Experts of a small language model: 435M tokens.
Below are experts of layer 2 (counted from 0) of a mixture-of-experts language model. Rows are named router (the router's row for the expert), down (a neuron's output weights, with its number) and show model dimensions 0-95. Each number is 500 + 25 x the weight over its row's rms, rounded and kept within 0 to 999. Numbers have three digits each.
After each expert's rows: a language model's description of what the expert responds to. This comes from a sample of Wikipedia text that the model never trained on.

# expert 58
router:518501522521467520499481539485451469513518493520500529490464482488519490479472455500497477469478548498491527501475483492508483490498534508470499476498482455489491517497581512503537491556506477502463518459490501514510446484502457514511508495508515508492513543505500444505500515536520498561
down0:470446452504498494511502509454478511507476495498486476506476474497518512530509473509510509508520493541519532502544489517495531453482471506528518530512467501496502517524513545491513464507504548531500464510504475500502506551533497499526506484574491505500499492508551415505517519495499502463
down1:495518466525531523503499469541469478511457466473489522494483542520504537532505505475504506536506520510494533504523492489525482481481508497528502478504481520521532494523477552555466498481559477510477478530491498445488518534483495497503525542529479467489503478540479511513462440522480489507
down2:536502499509484481528523496558486469488492537470495516519521508457490484490519514501501541520473505480508465491518475500471476525531530518529550571477519506506520527491511513462466525488551504480503519465487516481475502467496473536525460510522474502502459486519493466530539530512513540513
down3:503551499520511506469485576469494527501513510484451508478498506523522526494553494513478517503510500528488496486538486519505529475473500499504518467462468485510509464497474484496527510562470483536496534496489457563493538513482471512484479494499498508523498521454521520504499525469545512464
down4:507482450548475500514488502493486496487498492483477480472532494461506515488555487464508520538511531461520528530514451528484500463502508465493510474512507482509489493519487426479528483488470477498532505459452500527522441470489497498459503467521501542492496540521480507481512507491496518467
down5:549509505468454503500479493483473491494531470481513514486490517491497510484482495481520445479458523479498481500536491512500517498489474517451494514534523521513473456530501541498478500513520505521465526508510491505528441483447543475536494496497456498508520540479562484474547482507533483485
down6:498496462504493462471520526514539489510514484484456495532502568468525528477501503467506544506518482500499481497495478477460497511490475466506492469473514496522512499503523534436494489495477475493529473534522480519518502477501474506485480507459479455517487477513534474518459555490481564517
Capitalized word starts. Capital letters or capitalized pieces beginning names and proper nouns, often after pipes or "the", e.g. Con-ference, Con-quest, L-asse, T-ahoua.

# expert 14
router:519550498517503495508454480449527503496448571470534471478521496468483554466523472505496530515520533480505508490475564486527523451482521524479499519477503518503540500517496479490484540486497516499492509502457471513520490463523495485492476483483498495500469490533525486486514543480507479499
down0:485456468501490467517484521485515456507462561510486480491500462484528533511491510454493496522530500537496475490484510516499524518519490511505513448445488475473452452488511537480497528456471493467504470484466499499501470476486531555518514532492498514491522499516465518528543510475495513511
down1:529544503541496487530503500469508491527454524466505504499530513455507502505518517504502539542522509492501495500488532528493503524471473480462517499451491529500539526450479492533500500531483491506475517437481521514492451512514552486495478475494533511514450467529515481483535533481507519465
down2:470474503507492493473535448524512470474528521491495487491493465461524496541510534498553505478513494487530522472508505476513478485511548503478448470535502500482496489491477486462482465571503500476458502461510527490527510480508511489528486513525512545502502455491453522531523522471524490525
down3:492514488489498478485517487467520559506502499497513519491521505511558498467498526499508463474483454505536472458470500472501527500453525505512526510509515479512519502512506523481495458533506519524481444523499518498495534495520457513516536540448483537543480480523461514537448475475496501478
down4:493529508496504482497467518483470528467492547510508530476474499485528496478503551506522441474506512543483561507494465501488552494499548522500445459521464467483505512469519544503505473520486506509513510467474531495490475526491494542460509512529498488491528474508502542499474516509470486524
down5:520461511491504503501537475529507493501488463539518520541521501516491508504503539492476516470488512490508501501477560462487459457510502486499503465501472543541480502503474492483525532429502483488504509531515476475445535540491474495469534475470516493524533498505488474497435476518506516506
down6:531515518500513480464506496510486515495463479478505528490551490534504536496488468500471470531480465502446510512535496510455481500475473480467512496526485493525498553527452487531495505450473473523485558499489528479508496511541526495508497526456547532505494516511517457482488530469530495504
Second-letter word pieces. Early pieces inside words, especially r after an initial consonant (brightest, crimes, Fraine), plus vowels and final decimal digits.

# expert 61
router:517500494521468498461494517455456521502461534477516512505541503487536523551469511541489481493463484502480491504474515449511479511486511515476510490493449509498511494508536542429464531476510498493497512479486509478525511516575464522507502542516506485517501493485489495523493496486504558511
down0:508509502469494498497475458529516504477525548473507564519505484456500450475488498515473524501533533519452548525495455535514494455541475483509468502514525487513513554469532489506499542481486489507471488493516511520512466500468476520496498487496534490485490527494460524496497502493509443481
down1:508461495518492517451497500485525495561533488528485539507456435506509489517517474506478488523501504452483450461519466491473539463485454519453483513521491508498484503475502492492493479518471534494522496487523484478487481514446481518531512543534467532496510504480502501508500519540518512474
down2:467502484469452485494522494502475478495502511484474506489452526481538523481515498471533528516482441493535461527468531523499480511531468551500539512491489493509508484538520501491506491519531451494454484467467512499510487487496521498484521553551492438507511513485505536490469531493514518485
down3:507472531469487481494498546510543500498521498499504462487491448471543474505509478490527534552507496458508472531511530509524448523498508511469500553514497487490502505521477443521510512505524468502508481534508485526455500498517511498486516454517490486543578497514469505505491479503533508519
down4:498492510485509497505477490525479476478463480443515481531508466510521470475529524494515453499491455510522502474505495481505517508514542524494484547448504523458511503461505531448483466469542484492527509473487541493512474477493451524517527541533477488470512498507470469528529484474526497480
down5:459487447465455503506506501521492530532516519494518495507522475505492476484517464514515499484488480489557523509513486508478457483491511490538501526516539522535542474529497445521473516509468494491466513519463530470494538534499479499517494531511542530538506476516475538510461493498470502448
down6:551463496512436452497519489455494519481497479523493516533552503513501513473460473519497453488503485534475480498545523494494497544530510505519498484523504531522496491490525477481491476521505519512493467489476540499482525516554510499546507465552465540484486495509491510493521494527484486453
Lowercase word onsets. Lowercase first pieces of common words after the, a, to, such as com in comic, ag in ago, ad, od, op, f.

# expert 10
router:482498499509510515458528480519445514484479524519543465523478482508445480476538466523482485516511514509469501476502515441483474519539505517442501548491507523528509494479510482486496517479500494516523461486512471513461522454538500501529532498471514481508471557492500503484507493488534548516
down0:505532502485501537474519544470532508479503481543504529527489508511505475508520476520487475493518524505489473513476493504448456467483494533514497529551529529494488498499504503544465507511500488479529502515490522505503506489473541458491482479426555509486479468523523500497495575477476527500
down1:487509440521558538518505470481460476507478526479502475504469472524473502521509474454506469493493474534512427466537472519496494491500491532512511517491510512521484492496492469476483459483491489505527549474488506495514536475479529505472537533505525470545479501462485495514477466512479490477
down2:502503501513514516474521513487477508481537545492542496531499471558506476477535460480470487503486460440542499463483512527488478509493476522453481516545519483511490497484524475498513527485529516531490462483490513540497481485479478511502503523506511497497453514537461498460564529485491514475
down3:472530499521466505510496485539505507558472483533515461520487505555513456506460454461496477454527535481487456487538485498553504476491486495508477503502490466529506481506494505484478509464476503494493502472476496521472449482487503485542511480490481482437513493515455524492522525507524502511
down4:485521501509468487548524508519522490498495518474465471498521500489499531500509489489490535412484500535510486491519527499529512523509481460504429516499494524483483469523479483493553498478491510528548528481509542478508496469530487536520493507478537540514496529481479458521482530481505532529
down5:451522492536519527465495515508523517531509492503485477501535481510506448518505483430496484537476506452535457528519474508558521511539482495503488458532521488446482483509526489513496511467521469525521487488541491496478542479480531510550478473508503488508504528518528509497501522513502507478
down6:501509468505505496507485486446508468473450484462464516491520517502523493531480501510505540499496514471499493519519518500497508485524495477522511501505518473536522489532496489498452458522511488498558534515468474472481492557506431503505445490487474494494563479526501543501496471462521480516
Mid-word consonant fragments. Word-internal pieces like em, st, en, v, m, r inside longer words, e.g. c-em-etery, In-st-itute, acad-em-y, inexp-ens-ive.

# expert 2
router:513504502482495451461497505444508493563517491507506535474468472493524548487470544548495492513471508518482509501502512530498508513488477475492517507468517541509485471515515487499468518521467457482450521485468502520533483482546462478504514498488497468501542500530493462490515526541472481540
down0:461466490483494536500502461465456459490441498477542511505499437506512489507466478524510496474508518478472494477535492515523494514510487508458449557552483502502512519478481515509532537538474523545508515491470492524521455477499516502500475521525487503493476532505508497535527494474503495495
down1:471518504492502467535560492531532503482540501466520469495478512461509528484493465490492524494530518501494484499491489489487521475495534491523470458471428459527502500502505465530506477476483452500527509489501491511460496463505491531457535528513530518521492542429512518503527507505502509497
down2:493456512512544472523501511505499484488464492518472506489477517499512550489524496483486490462491489453476493502474499549496520533507506460479533507474485509515496503516548525515515462480528504552491484488510494520472470474481560534491514498489543498458536522520546497520555538533477512516
down3:499531515501512467544495511462492517504456513530511491485504469513474477491508504457487507533501491464564542518452551498481508472504540502547496520495474491507498514501477464482531510490514477520490485513434535499514519516480478500501524447485457532482491479515523473476533485544526498488
down4:470545487501518477469503469479540508514517513483485501503516500506524495530507536525480478444503482498495523508505567507520515527519504502489539532501529523504485439492488493556466541490464489482502491458464554503505487502499495469518484548538480485493541519499501527507504457480464472516
down5:495464498476523504502453518546514519500493466497493484500491471501489492499458486485485494516528506512477515508518457547467448506489503522527514549480516516537484510542467498530488502500493466543481546499475488518515520471474528453517544516541493549458521511530508484545507544489476498497
down6:495483481491532478506528506467454538518502511456513497485492495470483506465543527505499518518515501451527499491468540526487517509517474572464524505519505464485447489514522471487482506499511471509488503499482518496503472556535507533496514548538496468546495473510490533502515492509505492441
Capitalized proper-name starts. Single capital letters beginning proper names of people, places or nationalities, often in tables, e.g. Jeff, Lansford, Bavarian, Samoan.

# expert 55
router:518492513462467475487506540513476507477515479494494505474499498493508531492460470564474527506510484504508527474539490499473492471553489500469506523548512470509522484519537534439480525515477474500463525524491504432530504469502483481522508506523487468492519530537499487504524543481490545495
down0:499541487495446518459499488476496481463449503532531474480508502502532519476502534499462483478489481545519503499491501493499505521458552484452552481495504503488503493510500510479484485480506501518510511486551499511443485526498491456497467511524529526490488548470534553528497508444499507508
down1:530483527511450503488467478498512517503480432478461496472501489486472474472503519487513485527475512504488505476475473479505525506521527505554547501498519479516474529499466469523513485500526544507505510538468463507493495482490483545482518496523511563531541507521519516505489467549448488523
down2:486472490477524505469484471472457502484503516498527502534485487449511453503556513477504513467492478506522528503497524503535478513529495495532481559498494503533494465505520535498521535504452567509458506459454505495477500527487523508473464515478466476479518469495494533497520517536496519491
down3:502503519502464501508491510508471480443534482468488518463511501521507543487469492500474475526501482530547480468490475519503498537539509485538537484505487542484515529463527492537454499519490456491472537521476528465490515445463453488478508519490501486466513493495518484514444508466494501498
down4:502511482511508487478542470501470489502506482464478473489514467532522449554471514492522515511478486515486513519544483520464520449453536539493511494476460480496544508488531521488454524513448504499502501523516488454487538472474515538526498477485467484470521501524487498528527509481509535488
down5:488501480484485490550520507512499512468478484468510459497484502470511484519516523508497547487491499489529493482485503481542486496513514501471522492555520519495480552518427515494483515538484460509512458523503510517496479571542461514550477484483497512453527524461484519489503540511522500508
down6:458481469503527510487518513493552491514519523523497505525503535472482521514481502529528471494563511478535481489513526497520480509483519522499504488518477512523483522543509499512550468455495529526495423526491506539505469518536521526495501489501493568493481465539488473492509511514476460484
Vowel and middle pieces. Vowels and short middle syllables inside words and names, such as el in Self, delimited, o, e, il, plus No before numbers.

# expert 8
router:495494516512519471478550462526515503565482455487548476525544496508523528494460522523495521503523529486490463502460518473478494468485466521486507502559493517496525463506488514491504542482482480458468502520476449499510508478532462517492537524545496496519493483504487488483528495517490538503
down0:476529485469468503493479512496470484555518496503502470496510467540493505523490457493484471513538489521494457521541528468541452519525491522500510506542516457493494474539540521530493506491511475485494476507504515498468555452474481526476529545482541514467532514489523502498505520504511484537
down1:491490526487471536452510489516480502494501496506529489521498472468541529469535543489459483478466503505491478534565468501553496492490483496454510559506528442471545507522496494526511491484521534483500518525509511523502479519520499520516530488497483506503444523473476537503521486498513503459
down2:530499510501505523514488497500589454466476457499473490497498535491535482491501468488452486525492461457567458512507528525475488526535513495499521464517508502495497490515514497546536523516518498543471513524512499525520535514485529503512489517493499540478461493491515465504536511476491495508
down3:484528522479479493541460484491536488480508506484516485533478463496512502518459512503489506516507521500476519466466504489489516554552534521498474555450503497488503490471496542541463497470509489483513474527475504483459462467540504511482509444510473525527524482493547491477493519455509508494
down4:478495494538547511498504465541483495516517486480476520542491461510505517492486464514512512496493498466454506498461490523465446498502514501471494508497506492465486456485522480538508522499519444513503497490484489517448497524497526475509508524477475534503491497503527540506471452547422515469
down5:455491505512526458470510478481485476497474507516460479474502516517489527525486524492516506511495501538527525516524499545488488480528497456493541519514480536532466549495461464537479490460515498452497484491442493518493517503540537522526474520499503470469509553500532509450520493513501490482
down6:546508522507488508486519489486465471489500504479513492489479531465506477466488464493526518505473486486419507502532505529472517516507450488505490534459478475517517522490508491518522471534457445528478473514521469487516517510533508493487572536475509478494510512491498457465533496478481524520
Mid-word consonants, brackets. Mid-word consonant pieces like v, f, x, h, z, plus brackets and slashes in chemical formulas, scores and editorial insertions.

# expert 11
router:538503512519509484530522480495454500478519499521526475518526565481477477473485484501479535507505534509552508537509505458488454506497456471480448533460507472477556521546551503466494496515484506461496453461531504511488489512496491503495519496508498517514504535521509490500495480466511519512
down0:518514498485508490459521458499506524516493485448504534503512488521494502526493479514529522527451483486441461522480490516469513501541513520500501470524505501482527469485519498523497517509470508551534497468475474474472517538505504507507535465495449501508480471530474531473502562526486556481
down1:476528493500466509515478429567479502526528500492476519511509520503525515476512434445502486503539507519528496464461529475536505509514539482482478527517507513486472533534531505474529497493495459524504499541477514480522501452482476508516544478494496491535460498485489506475489492507477488505
down2:491493479494538504481515475512535517500520475519479521478491565445452507528500507517493488514492533535472492451488478483495488525478525473517499460522482516486507512509495506505530532530521491541469538524509515483509521519459488514510503445485472520480478441533509502465560471521497512481
down3:512515488519472489492516524520501528507537487492528488535503518488533453529511464465470457550516511455525462524530512489505484524522518524462537471475504484503503500526473496467478490541504499485487484485515488506473492514514507488507496542474472546428481490538542533483520493482453468502
down4:504506518530477518487547508487475517489481490509462526472527489490485512518492487496552517487474428477475500483507533514510512510494477523490523512473522491525489494485451521518494488513490553569476449537520489492469512476529465472518481478551519498431523471498512523488508509521492505498
down5:490526443482478521488544557473506500480498516485530502479497472516453486565489518474480475534509507508461519542516510460526482474521472491489476485460491490500503504549479503491507539500475463528505470460543500451503519467508484477544506493521527471484507510530516488504502460499488510495
down6:478484467495473528453486486494559507513527488507518491520506498481490473474493492536457510519470473477471521465473463511492474517492542489535496486515519518506483496546461454518479506489505544456511547503486510490476541540494489437509484540492471487495521460539507503492502496516474475482
Mid-word letter clusters. Word pieces inside words, right after an initial letter, such as ill in village or Miller, ol, id, ack, ard.

# expert 13
router:543520493513495458453515471536507498566491490517496465516515485490484526471504505555504560494484529487517504545457542510494511507504506471512458548508479479484519450500531506496524496476493499507465502489480510457480490516492501490505487539496568507494503504506532507490469477476470520531
down10:476502491480515571496510515529515537522484506479500507506471485462536500501530471474522478499513473543475517514500464509510470521496539497459475492502467486495515509512474485486556518509524485453490504530531495523486540541436495484499498470485521452490488516471465499496491465492537469456
down11:486489457504433470516488507526510456525519521517466527496511535510493470498513440541510480505447464526517500469544486496506494490498490527474437500487464521463483542535493554515499523504487499523510485460502517481510518494503508503499489521499492480503512509501545526491526505497511540553
down12:497511487540498483510539504522553496530473490497426519502498508493491483456496497511520540505523497531542538552489477505479531528531500464529517537531541451500520480495477492523519483481491498525472493471508533493498543446522506514487483501516498495470547504504513545503505474498475531512
down13:504523496497499492523481523505485554531511503441523481481499461486505500500551515529512486501523519474544515504488528486546459485481505466490490496480470487504526509469525516470481535496497443484527567479477469549461480496502484505531522487504537472513482495478478441487513493492517512467
down14:531450500496485533496538516475449466504468529459497502513498481504506548497531470517487485532457469514535476492463495487508455528508511490487522525513486533486518501509467495502505525531515538535543522518495492475500495479487512473503465470503515485494506547485530466483513541440513547478
down15:474532432538517519478517507544533488545484531547482530516473466521507522508499528498512530524517488461503529516489455531504525519531525520568510477505528491497486506498513512540496468491476483507471493524478515472504471485465515503476518518477503540502496512524501482464514520508505480559
down16:450446479489478520512510490522491506516498463493466527496538539476489515550477507511492506501505520525475501523529486512509533468439501520503473496511538461481469548489508533451520484507511530483485491526520521517522484489531506486548498488499511532468470469531462497549463498488523473487
Sentence-ending punctuation. Periods, commas, closing quotes and parentheses at ends of clauses and sentences, and closing heading marks like == and ===.

# expert 49
router:507522489467484536499516481465480510498521505515508499519517492465491529531508512537510508473489519519493497551464531449502439484501513503498466499499460522502515503516527534493483474528493544456487493468504485509519433506510431550487492547528487500528528489514502490505483480539496518541
down0:466487472483481478489471515480502481500495534493480500515459550516493463502508499475497489473475448535484518467508506495534440515480514505489532542500498481512546552526473506516469544517458520478509547481513501544510496507445512479538492486480478490478510495537506485533484485550512506506
down1:520478480463517498502468475542512478500504520484530498511461499534498445523487494502456520527531490459477476528488508534472506512481482527542481514528490448431512509508487526517543525464488495479501521506460537474541518497473487531517517461521523510482491463473517498519510521482498520461
down2:493493455518494509498511516533522506521497470488505468498464517511472501473480517479489486457525509500512499466498527518525490530511477470502505536497519508518543523491540451488465560506505528516485494538497496413496527570502540472530486510488509507485462501471507521457509494484528490524
down3:466526489483479494503526518469513517530482499484455507509506486517514499493519497479535487501483492511451494485491545528459501534481521521476509500447486516523500524499447491516466523476514486489536442491495470512437524483455545428516460513506496490519499513513466469532497487497474521499
down4:505492454532487521532501496471481474499502484510463532512492491529477519523512475494500499494469463471535537485496513556510480514459504453461534489481494512533497498487443499489486489499515459534531484489463509511486521535483504500549491470542521494474488539464524468526493445525501531473
down5:504521502473514499481513509500479493541484502525464505509511470488506444449481501483464486519514460468529513467533519506451531527505491529484500515534482485505532550479513482530462495505508462568522476490506518484502495488491527474524471515542544458507510529474505510485484483483530471453
down6:470499477500521515499532482484454474479523457487461515539501465480541470485491483553448491502483494531482498519487484483551498504482505493503506493489498528570532499479533493513475525495483542468486482500488502511509466467504463468503525482517476501494521501474522534511573499495493456478
Verb and word stems. Opening stems of common words after the, was, to, such as rele in released, per, be, sc in scheduled, cent.

# expert 62
router:480488476491491494464494456505505481504498478485503472517462513492505543533481493524521475507464533543491516505510560470540501505525510526502490488528488508511493462505486535516477544479517473508453495536470444499485512500541513500518541477514508461501552505496501465491439460521517540503
down0:451492480503517490485499476485527493519519483475479543506465520516500503541519497515506498530464501504502528463508531479495528497530508515435535478503440521507472528558488518536488501504523515504464500500449479519516506542477494465535506474498513491481552495515517456443499512469484493482
down1:473469482517521516481551497501543540550505483498492510510514530558520523490494524513518523515491521500518515500548481477492511540505445505498475549515511507503490534460526505511533457487455508507528491523478476515536511499491496528523485476467456484512477534508446511497537509493516511453
down2:509478497566527525480540543475473457487498465482497517493513533490485500518466528512493536489404513502474491531494479507512458463464491512543502548499484492514542528475512524510487492491482502457473474492477496492494543522552485518477489520507473507486494490470513508513502505510502477499
down3:518489471489499522535531518493487461479522507483501446465490527516532512469475523491535522524504500484577495461478531493508492462513507465522468465498470527481550465456480522459467476511467467492524521479502468489498499476519494543529495509512514526518505491515508500509547497493521535518
down4:478485495499506462533474517459482548524492483475512533512474487515535511502479479522512491470496455480514466481537476541513502515543456510548481483485458516483443528497475498542499535510522536522515507535508518474452514506495523482481472479510519506495486457460502530501526493519477475466
down5:508464548471488520518521542569485479523520471507484517525472467502484467534480505459464492501492485477528494519513529493517480508506518507500493494476466516536541546508519504515543473474524510518490502517500503488485463522504513549500491495500489468537419505490503546524487510501498498450
down6:547499468484474518501498505510550524510489539501497444531450504521506489505486499455510484485532504483500534515573547547518487503509508499520521481474505491487486478454492530490535484508467488484467490512466531556503502502496475503514502479519485496488488529536523496461507511538444475505
F/P consonant pieces. Single consonant pieces, especially f and p inside or at the start of words, e.g. cofounded, infantry, beef, final.

# expert 54
router:557497507534477459494551497466494535467504524478494462495528485507471488493507464517460531511488509485505454522511495482534505523480535487476495515544517514515506511513514498465546509520516534498513509457473506498464511474562490517494513480539499479541519512517490489488451462540525482533
down0:496496469533512471476515525506549488481520495435450508482537529502498510525464495502523497484490483494510526504465507508498487477479520468484519506473501450521466530533534466476459502516531526456478502497534486512528508475502503535452529494473484448520484479495518470497538493480496520553
down1:529495492553505490512536542504500531520538469485477510478499539506522469490546468487505470482527501467455479543482508534477463498523525501535542475501487500508511539491494512534446507493530473526489529520467523498498479473505477490495494522553520473505508491493519554524478463491535497475
down2:542504492525483518504461477506538495478504502506519504493446522489533507529494488484463513470474453481453525506493498475481525508473481520455487473501497451524498474445497520473491510491504530506495523504486531508509543546558496474463524517516498493521494510544544481522536518455486531510
down3:473448465487523511496487505534457543476480499542473532515507475514450485509538482516522515448502451525470480488525467484522466467481481468530528520518482480488505530512525504526498467514478492496493513500510529515531499500496489507528479491468497568513466497518497487520531447521529524508
down4:510493446517472503525522531504488493522478515500493495535491545492490514532484533495519489477487515466515517493493472510491515525533475458427533525489514492480469503458512532491530472467445511500499553492479569480527510483469495510523473480501519495450487495501498478494537474519508464484
down5:498487480495492523509499507563520504521485502521454478491522496498515530511515483568463537489514477485473562469466475509476464496478494502521459529518522475510501513523507477493476509493489483470503524516514521537457503458448511480507537519472487473553511473500508497457469539505484481483
down6:491505514508468483448466537521521537514495489489477530497483417467490472516475533523513489507502536476513512522502530497522539514495516485483514525467504516535472482500482514503482551514469512498536478509471529531484510519524488512498472484516454513449558493505494467515445500521518489496
Consonant-cluster pieces. Short consonant pieces such as c, t, ic, ec inside words, e.g. Con-c-erto, Con-c-ord, per-c-entages, Mole-c-ular, Ar-ch-itectural.

# expert 46
router:547524513500541470490492489494471533494509505490530491518503480480473526508529504518459503471476497471547507483494526471496508513512500520474484499526479494491519454488543569473533549519526499458505510499485452477487482480525477547491535548538482466525501502462520507517511469478475526518
down0:497512492468500477541482469500506497482486524513497511497487520504518509454490485446554526508540471536483481489532513506491439521479453491532469493502508489503517531498500515505493456503436525552448466478536489542520484494503485488471494504494519485509508482524496520435529483530494501503
down1:481525512463481485496495545495522481509463493486476521492492523473513489481535466485516456489497529477505483473521513518535495518517516506477528487503485464514501491501503517559524510537526451447486507475477544568484490537501527498472517510523580505515476469526532501520513528482514492509
down2:498443567480490458508469534505550528474522551485486468497489507465483477497509478490521517517525476502487523527508510492527484538516498499474512477441455491520514495512493468481512514535511505487535505510504479546497521503519461479532482448496529465501519528483489504484445481519493488511
down3:529471514494482466464510523494517509503494496523547475466479493508494503538481525498481495468498494480501486519501513496458500561534511480527540474505505482493495481539461493521499483470542509496531467477496492454490498514560539518436469493493497485496506464484485507515561472516447530506
down4:499512482503517510462537502464484434481498504460491488538516548486532471490442504499488465514497493536490497507489503534483481456499477499528529483419538473473525507536511495494497467501512486561497461450513510501492495496522480491514482496504489506544536515524515495501486486518468510513
down5:506479505509471516511516502447479495508506506500529492489506469494594560505525430520523426482507510486484465518514514519472520477500495518490552488489499481487480526538513476518523498491521511529485519517536543551509518474511497506468494519495493516516509500488534531477494495500508470500
down6:479490542519491497526482574512493516529516515507496508512497544512499546523511506519497446473513492523504522494519525498532538480513471505490456457495482492508500499459521479483473480491476524566498484482461493483463515525540468505536451513510467515512512490499497509497489513571513478475
Pieces ro, o, to. "ro" after b or w, "to" as infinitive or range word, and "o" pieces, e.g. b-ro-thers, w-ro-te, "from 07:00 to 22:00", O-to-čac.

# expert 31
router:524500502512483468506547488473449489483503504475545501477504503496481517498488500563519493450521507525470473496450487520521435480516519498496513516490474510494515519504554516464486523540468538466498520488486511469501493469508476497501486493542492452522504507512504465518500489545529521559
down0:518460519497466505533505527458511520494552481489471500546465464498491532509500458502505524524479485455493478484494507483513474454529489514512465524501472539500474498490490537492530517512496485483490517463494494497476510502524511489479488554502478472512462434480498530463497541479488481438
down1:520474435533509495545488496479502523484492480447509508510534477499483540499522534471535514518514519503512492512484522477477499485476500503479488523496480503586487488476499507469499518509449495463524534484504489489481491511486461509524538493508542512491467508507516553555542492490497538480
down2:535493488521499531473501511459450487509512518517509559516475461485551535525502456502511494515491475486493496524482517505474478504461487520535506471441500512495478532518499447504449497495509493509498447487511487436501534515443499509475542516511467483516502507468504482495526494520516502491
down3:488483526444473501532457483549532528503518512463515495502486510501516510519456488484506524550485481502533502518540484473476505528483523503481557494544487540475488487464491496537469445505501466466526506516509514487520534528467519508510512520484490532481549482484514524470461505493476506486
down4:525463526469469520482483483451465481480502503495532489481493460468494540501516492477492504514531487500499515481540437527477510536485480485483487463511489513552514551477504488516510496495547483508520494476512527489487544463496484507511563511505474546503499513460509545485522524501462480527
down5:499461493501482502537509492470497514459532488462521514494504482503538488527473515530496466510499484491497503477491483597510469500486537481515510522483487523492503535526528513524499494481478517527514509490479540485504485461469476463560502464538502468470482475502515500477557536529506467503
down6:482511486516487547505490489519509514499493493515480521463499512534491505490503473517466527534487551494504557476500530500502512522516542574483528467479486464481520528547540523505527474475543515528540484522508479521478513490498479513473454491462523497492514477494484518502491491502515458437
Word-initial capitals, De. First pieces of words right after a space, especially capitals like D, De, J, F, W, and pronouns he, He, it.

# expert 30
router:486480523507478468494475505489457490485499539484515539497536459445512494507472462548516481507514498488472530487520512486505500521490526524503512463507472481488489481494568511501466540498502494501490536457516436526497458477481497488498456491531494476521539499526502483493494510521533547544
down0:509546495502477508511494477475452487539529482476504522520539488478506505529490484469540451481488505482468519484568482535523531499514487480468501510480526516479467486488534513483486483504502496517546518464461488522519440479463512481527476485527477515487504535519508459495553484529515508507
down1:459497495487488451501468467513490450477511465483487525495532557501451488531507482509498508476517524514466506517521504503461514548495528492479493525511486495535463499494510496521518494525520502489512533537507518495497547486513468513510501472510503438482483486536540539443510542545508505471
down2:454487461483495518494469462443512492480515540514556477509457532502498503445516528502473511501488495491489493439478498497521517497509506525495483468500519512487443509512473515516495462500534528562528538500505488497542495496518502489503528560481497526502462508496553494486476505479497498489
down3:532518542541468514521502504455497496455503505512505522551500547548487504474495500441511490501494487502526545465482468520511489481471527488533472464517477498510472523545512465514531449538504515521500476509476545497473451485508521490507503477495502469494496491474510519514496535485482455493
down4:501425524520535492455528586524486500521506484531493488516511449498514465478497500480510511512483515521494482494467472507466495484495507496507493499552495528473505501499496496455525516524506497507491490485482495503494449526507542462531517522439491546500525474505486472490519465495482499462
down5:468544481514504493501543511528493515498483462545504502453488489507521529462483508489478473476487451468499462468521476481474541530519461484539497503511476485491479489503472512492499537488502499518471473533492478542496501541483442544481481503507517535531473456490498506502494533461496549508
down6:460448506518499473512494488527514542484501525472475520487465453510532513502508509495514454504536518522477473534489521550535531477468507477562456472476539507532543492497507443526467490504528490485497479499545475500501521506505490467471517514472492492520521505483513510460487488524488481518
Capital word starts. Capital letters opening names and terms after dashes, pipes or colons, e.g. E in Eukaryota, H in Hoover, C in Cadbury, plus lowercase col in college.

# expert 39
router:487482504527509442523520530518465545502525545562498492548532505496508460522467473490510480520461473499511487477487474437501526489544506504465483555488503528515548495479496490495496506487486489524472488486486505434510520506509522491458531481453505500489488487486491501500523524483491482487
down0:506532522504497503442510496473467493521456468502486496459519515515531521497491558509518480479466559490483532506518489491481511462526514514517549499493498502530464523505524484529463542491518518436528483531528522495493450519467499477492503499508477477448469488510507470531503505490498484532
down1:502514473458483509517526467487509491509524501520424510467491492500464492533534487517494538509543510506505544557532479501506478468525534505498486493501555511501502483496476484524474517513526519471510492483523538544515542460462529470527491456492497503531465520523521501516538485494481521509
down2:459532489531479523462495460473493526544482476452500524489458511460456498484505509535473486500524490470519479536524515493538483488492494506503523484537534469452518522498492511500516456460483499504512495514544482503488477522524558543519512559489531498513510528470517478499521495483488515494
down3:505453511476503541467494515511501481462529483533481504514478491513488465552496495494520471520447489503494490507568519466518543485488504472503519506479508541445501527474503530489491518504515492489545511514492522486492532525485524482477488487456460480495497429490523535485522454499478497483
down4:503525528486504486517521473517478510478485511487490514493462518535494546504495505478471443502514487473519496497557488460485491484500506533486510514544493459496487496521493447484448505462511482452524520498511515497466500534489480499534511546529494529467500514494484533474482479545570514463
down5:537493504540520471544429521500516509521502496510480511506513487469471508490530511508521479496517485591533497515470475463490491514477459477506518479498495454446529482464488473508493536511503518488480485486526491503478536498513488511482446482488513501526452487479517518485490518509550492504
down6:461513519523515474470498451510520550496527505478531468491499489487523565545492507480480475523551513482509488555514523531509501532496508452504543531503516482441509520524530478504488489494480484497492483527457525471495465507480493468478501469477487493510480535522519543495524495506476493530
Short inner syllables. Short letters or syllables inside names and words such as as in Basin and basic, y in Keratinocyte, or in Memorial.